Experts of a small language model: 22.6M parameters, 64 experts in each of 14 layers.
Below are experts of layer 2 (counted from 0) of a mixture-of-experts language model. Rows are named router (the router's row for the expert), gate (a neuron's input weights, with its number), up (a neuron's input weights, with its number) and show model dimensions 0-223. Each number is 50 + 15 x the weight over its row's rms, rounded and kept within 0 to 99.
After each expert's rows: a language model's description of what the expert responds to. This comes from a sample of Wikipedia text that the model never trained on.

# expert 10
router:48 57 28 65 50 32 33 44 60 51 34 36 58 68 51 19 61 48 39 76 23 32 37 58 54 35 46 43 64 73 35 36 59 57 19 47 31 29 36 54 40 46 20 45 37 65 55 39 54 44 73 10 73 68 50 28 53 77 73 44 43 43 72 51 58 32 43 72 55 25 48 23 52 40 65 49 73 34 43 41 60 54 60 44 49 49 82 59 19 59 74 50 17 69 54 47 49 32 55 61 37 49 45 65 43 26 44 46 78 53 52 49 47 64 39 21 52 40 59 52 70 58 58 59 62 44 65 48 68 69 53 39 89 54 70 68 32 36 34 47 50 42 26 58 19 51 46 49 47 64 53 48 75 51 61 34 52 41 69 67 53 41 56 46 35 78 64 60 59 13 66 58 38 50 61 57 38 71 47 45 64 41 56 44 60 54 47 82 57 70 66 61 40 72 72 31 69 26 15 74 66 56 35 51 39 23 71 51 41 36 60 66 39 25 51 56 53 55 45 50 53 47 41 52
gate1:39 46 39 51 68 52 64 48 37 50 62 76 68 62 38 42 68 71 36 37 61 42 66 40 43 65 51 39 30 70 37 47 73 48 22 33 53 39 33 60 42 35 52 35 45 82 32 47 21 25 51 53 38 41 42 58 31 53 60 55 46 49 43 44 76 36 76 47 43 52 67 26 45 33 48 31 81 39 65 50 70 85 63 52 70 59 83 68 39 22 44 54 51 61 43 41 38 29 66 46 57 47 23 45 39 54 36 56 37 30 37 73 51 25 42 35 65 36 67 77 43 40 81 36 65 39 39 38 64 52 47 40 35 78 28 45 80 80 42 53 54 37 36 52 51 53 51 56 60 44 40 57 59 56 49 38 32 55 32 59 33 44 20 73 35 08 63 58 69 40 48 39 62 81 44 45 39 64 46 53 36 48 30 60 40 65 66 72 42 48 11 86 72 61 49 50 70 32 52 56 52 21 53 34 37 44 32 61 65 58 37 42 58 70 61 36 55 47 45 61 70 32 59 45
up1:60 38 47 22 74 49 44 36 56 58 57 62 55 55 22 45 43 52 20 50 48 44 52 43 59 51 53 26 33 53 41 39 61 37 39 82 66 55 25 42 60 36 61 50 46 49 51 68 56 41 61 40 46 28 38 49 58 25 46 79 31 77 26 42 57 58 54 42 50 44 74 33 45 54 10 11 52 60 69 62 62 81 46 60 60 86 64 45 38 44 51 72 61 83 63 33 41 46 68 29 40 53 29 43 39 73 50 52 48 27 44 47 49 14 77 44 66 73 38 46 36 50 67 65 45 64 50 46 52 31 81 37 33 67 60 45 76 62 70 39 49 54 35 55 30 62 58 49 54 56 67 58 42 49 27 61 51 33 64 43 28 40 43 43 29 32 77 80 65 20 45 43 50 58 50 18 18 58 40 46 38 42 50 54 41 38 44 51 29 61 36 53 30 46 61 66 51 41 32 54 78 58 40 51 30 25 24 69 44 64 07 47 43 49 47 50 58 38 45 39 51 63 61 39
It responds to: Early word pieces such as inc, reat, enn, idd, especially inc- in incident and incredibly, plus spaces before years in dates.

# expert 1
router:69 70 31 40 41 50 63 57 67 52 64 31 43 62 66 42 48 34 09 54 44 69 61 43 55 36 71 35 40 45 68 53 57 41 45 63 33 45 40 51 54 51 25 49 52 55 48 32 44 31 29 28 59 21 65 60 34 44 58 27 52 62 44 54 54 27 45 46 50 44 65 59 71 53 46 60 55 45 39 15 33 33 59 38 67 71 49 52 38 45 38 19 29 66 86 57 50 24 53 61 73 58 40 51 48 73 49 62 43 44 50 59 73 72 53 61 44 44 63 45 70 70 34 66 50 48 57 31 37 51 43 39 45 55 76 61 62 38 33 40 47 34 65 40 32 74 66 61 53 76 49 62 69 56 75 74 62 38 80 45 69 78 62 27 29 75 32 59 44 39 36 67 61 81 56 57 29 49 59 75 51 53 81 55 44 60 37 84 41 56 45 59 45 72 30 38 43 43 43 91 46 50 62 39 85 31 27 65 23 21 47 54 53 55 59 34 67 40 42 36 33 58 44 37
gate3:82 36 12 38 71 75 49 45 43 70 61 53 37 38 25 58 40 32 44 57 65 62 56 56 64 39 49 64 56 56 75 31 59 39 48 80 33 62 37 24 38 44 33 53 64 58 49 53 30 50 80 37 39 47 37 21 26 36 59 61 55 44 54 58 68 60 47 59 66 62 41 53 40 45 59 42 40 75 31 46 44 74 66 68 49 49 63 29 58 67 43 37 37 63 50 58 56 20 43 69 63 56 49 32 64 58 40 42 44 74 76 49 69 43 99 55 47 50 41 45 56 26 41 48 45 55 22 53 50 76 34 27 68 38 72 70 34 35 74 42 70 31 39 72 57 55 53 52 57 72 34 39 38 50 58 62 65 64 65 14 41 42 40 53 64 39 53 38 49 51 53 42 60 40 47 45 43 34 48 26 65 84 66 20 64 55 57 61 20 47 39 47 35 48 48 47 56 30 38 38 53 44 54 46 26 26 78 32 79 47 26 59 61 43 62 55 45 43 23 10 52 56 32 44
up3:47 62 41 55 38 23 37 47 43 33 46 61 33 62 47 62 63 37 25 34 51 34 77 68 49 42 52 86 50 45 49 60 53 75 55 42 56 43 57 51 83 43 45 58 52 42 47 54 55 73 46 40 50 27 54 65 45 75 37 41 55 67 42 77 25 41 49 26 47 36 49 57 71 72 39 59 60 45 58 47 27 63 56 44 54 73 43 77 14 59 54 47 65 33 42 32 77 65 77 82 48 65 63 15 68 40 59 71 54 68 48 51 49 58 49 48 38 67 41 31 54 65 48 51 39 35 41 18 48 77 78 75 28 57 64 67 71 54 26 45 67 43 64 34 35 59 37 53 81 58 53 57 34 35 74 48 90 25 72 46 34 43 38 40 32 40 49 41 62 48 57 85 53 31 52 54 38 64 54 46 40 41 63 77 52 58 38 43 41 60 66 33 44 42 24 61 76 64 60 43 54 40 64 69 54 57 40 43 57 71 47 58 41 77 40 46 79 60 90 65 44 42 48 50
It responds to: Word-final pieces such as plural s, ers, ens, ins, plus time and place words like at, during, the, for example years, bearers.

# expert 7
router:46 40 55 49 29 24 44 44 72 89 55 50 65 40 56 55 36 73 28 56 27 37 41 37 51 48 50 44 57 55 67 45 34 54 33 60 18 59 66 54 55 51 25 35 47 49 41 55 60 33 39 38 44 61 63 41 51 37 64 26 51 58 36 51 46 45 47 39 43 01 49 60 52 66 64 88 61 34 82 36 23 37 37 72 74 75 65 54 62 40 62 30 64 46 23 43 25 37 49 49 49 36 54 45 36 53 09 49 39 31 52 31 48 51 55 22 65 57 58 42 69 46 70 66 55 41 54 64 57 39 48 60 68 63 64 43 37 54 35 79 68 44 56 68 29 49 58 56 63 65 72 55 64 41 72 64 67 48 32 75 65 81 68 74 53 56 43 39 77 35 51 25 45 69 72 42 54 61 38 43 35 37 59 54 61 74 66 87 57 49 74 56 38 68 66 45 82 38 41 73 42 43 38 43 55 30 57 39 31 44 64 54 39 83 37 45 61 56 55 39 60 54 44 66
gate3:51 58 38 54 59 42 50 51 41 32 53 56 42 31 47 46 44 52 52 67 58 70 48 67 59 53 56 76 36 43 47 29 54 43 59 51 77 50 07 13 23 58 46 47 47 75 28 78 49 47 51 61 44 52 47 43 29 32 67 32 60 49 56 09 52 54 26 67 49 72 64 58 29 38 50 50 39 46 33 75 32 46 67 75 28 69 65 62 61 54 49 49 59 54 54 74 44 62 40 54 61 81 50 53 76 51 73 45 64 66 71 67 36 52 59 40 60 27 07 39 46 50 47 60 62 34 41 50 49 70 45 29 65 49 68 40 63 66 61 47 37 55 39 29 39 37 41 39 47 57 30 33 00 54 40 57 39 52 57 49 54 49 44 52 51 78 75 18 54 54 23 55 46 30 51 70 59 81 50 37 47 51 15 41 51 52 49 42 27 14 54 40 53 47 44 41 49 43 44 47 40 47 72 54 54 54 79 50 58 34 40 44 44 06 49 67 31 41 52 50 65 82 67 30
up3:50 62 63 34 64 52 50 40 57 51 55 89 37 34 45 64 32 70 52 80 44 70 76 63 79 46 52 64 33 37 69 58 34 43 44 63 62 43 54 39 41 62 69 40 55 41 76 45 35 70 53 65 19 59 55 54 32 50 39 49 28 50 39 43 55 46 29 59 42 65 52 43 40 49 54 68 26 35 48 39 34 49 45 90 55 54 48 44 65 12 76 61 34 45 17 65 41 69 55 28 31 65 68 34 48 32 48 65 66 39 46 70 49 42 60 50 33 42 55 38 41 52 49 56 57 59 55 53 50 71 34 13 65 19 31 55 39 64 42 38 56 64 32 38 61 58 56 46 57 73 51 57 34 66 36 48 77 48 43 34 25 43 45 70 67 45 63 22 49 62 23 61 33 32 47 60 47 78 45 20 49 39 38 64 32 67 21 52 42 47 53 67 46 55 45 70 57 50 54 61 11 56 50 56 41 53 44 45 56 11 53 66 31 45 46 34 32 44 78 60 89 63 18 44
It responds to: Periods ending a sentence before a new capitalized sentence, plus final word pieces such as ision, ued, ward, e.g. land., died.

# expert 61
router:54 61 56 44 36 45 76 79 52 29 52 43 33 54 37 43 64 60 45 39 38 56 35 54 41 48 60 34 47 61 60 36 72 48 29 55 51 55 36 68 25 71 58 58 58 60 54 38 65 64 42 60 61 41 51 62 54 36 33 49 74 43 72 27 81 56 38 71 75 26 36 57 74 71 66 50 23 47 34 43 78 65 42 69 49 50 72 73 26 40 61 50 24 76 54 54 61 44 34 70 21 61 54 50 42 18 49 62 51 59 29 65 38 73 71 35 81 57 24 77 40 56 31 49 55 40 43 53 49 59 53 58 53 49 33 55 54 19 71 62 46 57 47 43 39 62 35 68 37 72 63 55 53 62 72 67 78 56 62 51 37 67 53 35 57 65 52 49 40 53 34 43 62 81 38 32 61 67 58 70 72 64 31 29 31 57 40 53 71 88 41 37 15 54 68 39 63 38 54 71 42 64 40 54 52 46 66 56 46 23 26 67 45 42 71 45 72 18 52 46 60 34 71 41
gate0:35 62 26 57 52 47 38 59 49 57 14 57 68 46 62 62 49 69 52 28 18 47 41 32 34 32 83 61 43 64 44 38 44 45 62 61 59 46 49 53 63 57 58 55 60 36 56 44 24 25 44 54 44 44 63 46 65 52 66 36 72 57 41 64 64 48 42 18 61 56 78 43 67 53 41 38 59 61 51 31 27 27 46 24 62 33 69 52 67 40 36 57 33 64 55 63 45 39 33 54 15 36 68 14 38 25 39 55 43 63 46 48 43 43 40 70 54 59 43 57 94 68 57 67 62 06 56 60 23 60 60 50 49 21 38 41 85 65 56 37 53 56 82 37 51 81 33 73 58 60 43 59 24 33 51 42 71 47 57 73 83 40 74 53 37 65 47 34 31 43 50 34 54 58 54 42 58 28 44 60 58 46 44 48 81 53 52 31 40 48 45 48 45 76 57 55 59 31 39 62 74 32 72 44 47 51 49 53 52 41 62 39 42 60 68 60 75 45 58 51 80 31 36 65
up0:59 58 55 49 51 52 50 58 42 64 40 65 48 57 41 51 49 33 53 44 52 66 60 37 53 36 73 68 45 54 44 16 46 31 78 63 72 67 31 43 69 50 71 55 51 82 47 27 03 46 52 75 41 48 45 34 41 12 41 32 87 57 22 42 61 66 48 58 31 74 42 44 43 53 76 44 59 78 58 54 72 53 54 46 41 44 60 46 58 30 36 70 07 68 56 41 66 60 55 33 54 61 56 44 35 42 38 62 25 68 40 66 45 75 38 46 35 67 62 61 56 84 44 41 52 43 81 55 33 69 31 71 43 28 66 58 62 57 66 78 43 35 58 56 49 69 29 48 45 40 43 52 51 72 39 42 28 41 32 37 40 46 57 42 68 56 42 45 54 52 57 37 55 40 46 56 54 64 24 46 71 92 57 35 60 28 61 39 44 43 31 55 64 54 41 40 41 30 49 60 53 46 48 70 49 56 69 62 65 45 50 50 99 40 58 15 53 49 42 52 45 34 40 50
It responds to: Opening syllables and prefixes such as dis, exp, im, re, sh, Bib(liography), ass(ociation), plus the ± sign in election tables.

# expert 31
router:48 49 49 53 60 32 66 49 58 75 49 48 34 46 32 40 34 27 47 13 50 38 59 46 63 44 41 52 47 54 52 48 45 49 45 50 44 77 19 82 34 43 58 40 32 51 39 63 41 51 34 42 67 43 49 87 40 59 63 30 53 73 15 65 54 48 45 35 50 16 35 38 59 51 35 52 45 56 65 52 64 70 50 40 56 52 80 57 70 58 65 53 40 74 80 64 68 75 33 31 64 56 42 29 29 23 27 74 42 69 39 47 71 60 44 34 77 46 57 61 62 63 52 36 27 51 68 45 86 76 55 44 46 26 60 33 62 30 50 46 37 41 71 59 42 41 38 64 51 64 35 40 43 47 54 31 38 62 71 66 58 82 56 44 39 54 34 42 74 64 61 32 57 68 43 29 58 55 57 53 55 58 10 73 53 37 51 93 64 86 40 37 40 39 67 46 42 35 50 64 40 37 68 37 62 75 61 34 48 31 28 64 45 52 62 46 58 48 66 30 59 53 50 30
gate3:35 49 46 41 66 32 58 26 74 88 48 63 54 33 30 26 54 81 58 36 37 43 56 45 58 41 56 50 43 61 56 55 43 57 61 78 24 64 33 70 64 45 52 44 65 45 33 62 38 40 39 58 79 24 40 66 36 36 39 38 64 68 57 63 59 53 64 82 66 24 63 60 57 49 74 31 54 57 52 70 58 54 57 30 61 33 73 37 72 73 57 27 64 42 55 42 36 33 22 41 49 73 51 52 30 73 41 56 46 55 45 55 68 56 54 27 75 50 77 66 65 42 67 57 37 66 55 69 48 70 34 24 59 54 30 73 66 21 54 31 38 54 70 54 68 41 49 41 74 43 41 43 44 61 36 24 53 63 51 30 37 49 35 71 46 28 56 72 72 70 29 51 62 81 40 34 35 76 85 60 60 54 56 24 43 34 55 61 44 61 60 30 45 71 36 67 31 44 40 60 39 41 51 38 57 52 72 56 41 33 47 57 73 44 66 73 58 55 32 28 41 41 33 53
up3:30 46 52 39 69 38 63 34 68 82 44 63 37 35 30 30 51 72 63 35 44 38 48 42 59 38 55 41 38 57 55 59 37 55 58 75 27 67 44 57 67 44 30 39 69 46 33 52 42 40 46 62 75 35 46 58 36 29 50 34 66 65 63 59 57 45 60 83 68 34 59 52 53 49 84 48 51 59 57 66 55 65 63 37 56 43 81 39 69 66 54 34 58 39 51 40 38 46 22 42 49 76 59 54 28 71 54 62 31 49 42 60 73 47 65 27 77 38 65 69 53 36 55 57 31 70 40 56 49 65 29 27 68 49 35 71 71 29 57 27 42 52 72 52 68 42 49 40 80 40 30 41 38 57 39 24 46 66 55 27 32 52 39 74 43 27 58 57 77 65 37 37 52 76 37 34 28 77 84 57 58 67 55 19 36 21 43 55 34 60 52 39 31 63 41 67 27 36 35 47 40 31 47 45 49 62 68 72 54 39 27 48 69 44 65 76 55 55 27 20 42 49 35 62
It responds to: First pieces of words split into several tokens, such as r(adio), con(sonant), elect(rical), sh(ift), plus bare spaces before numbers.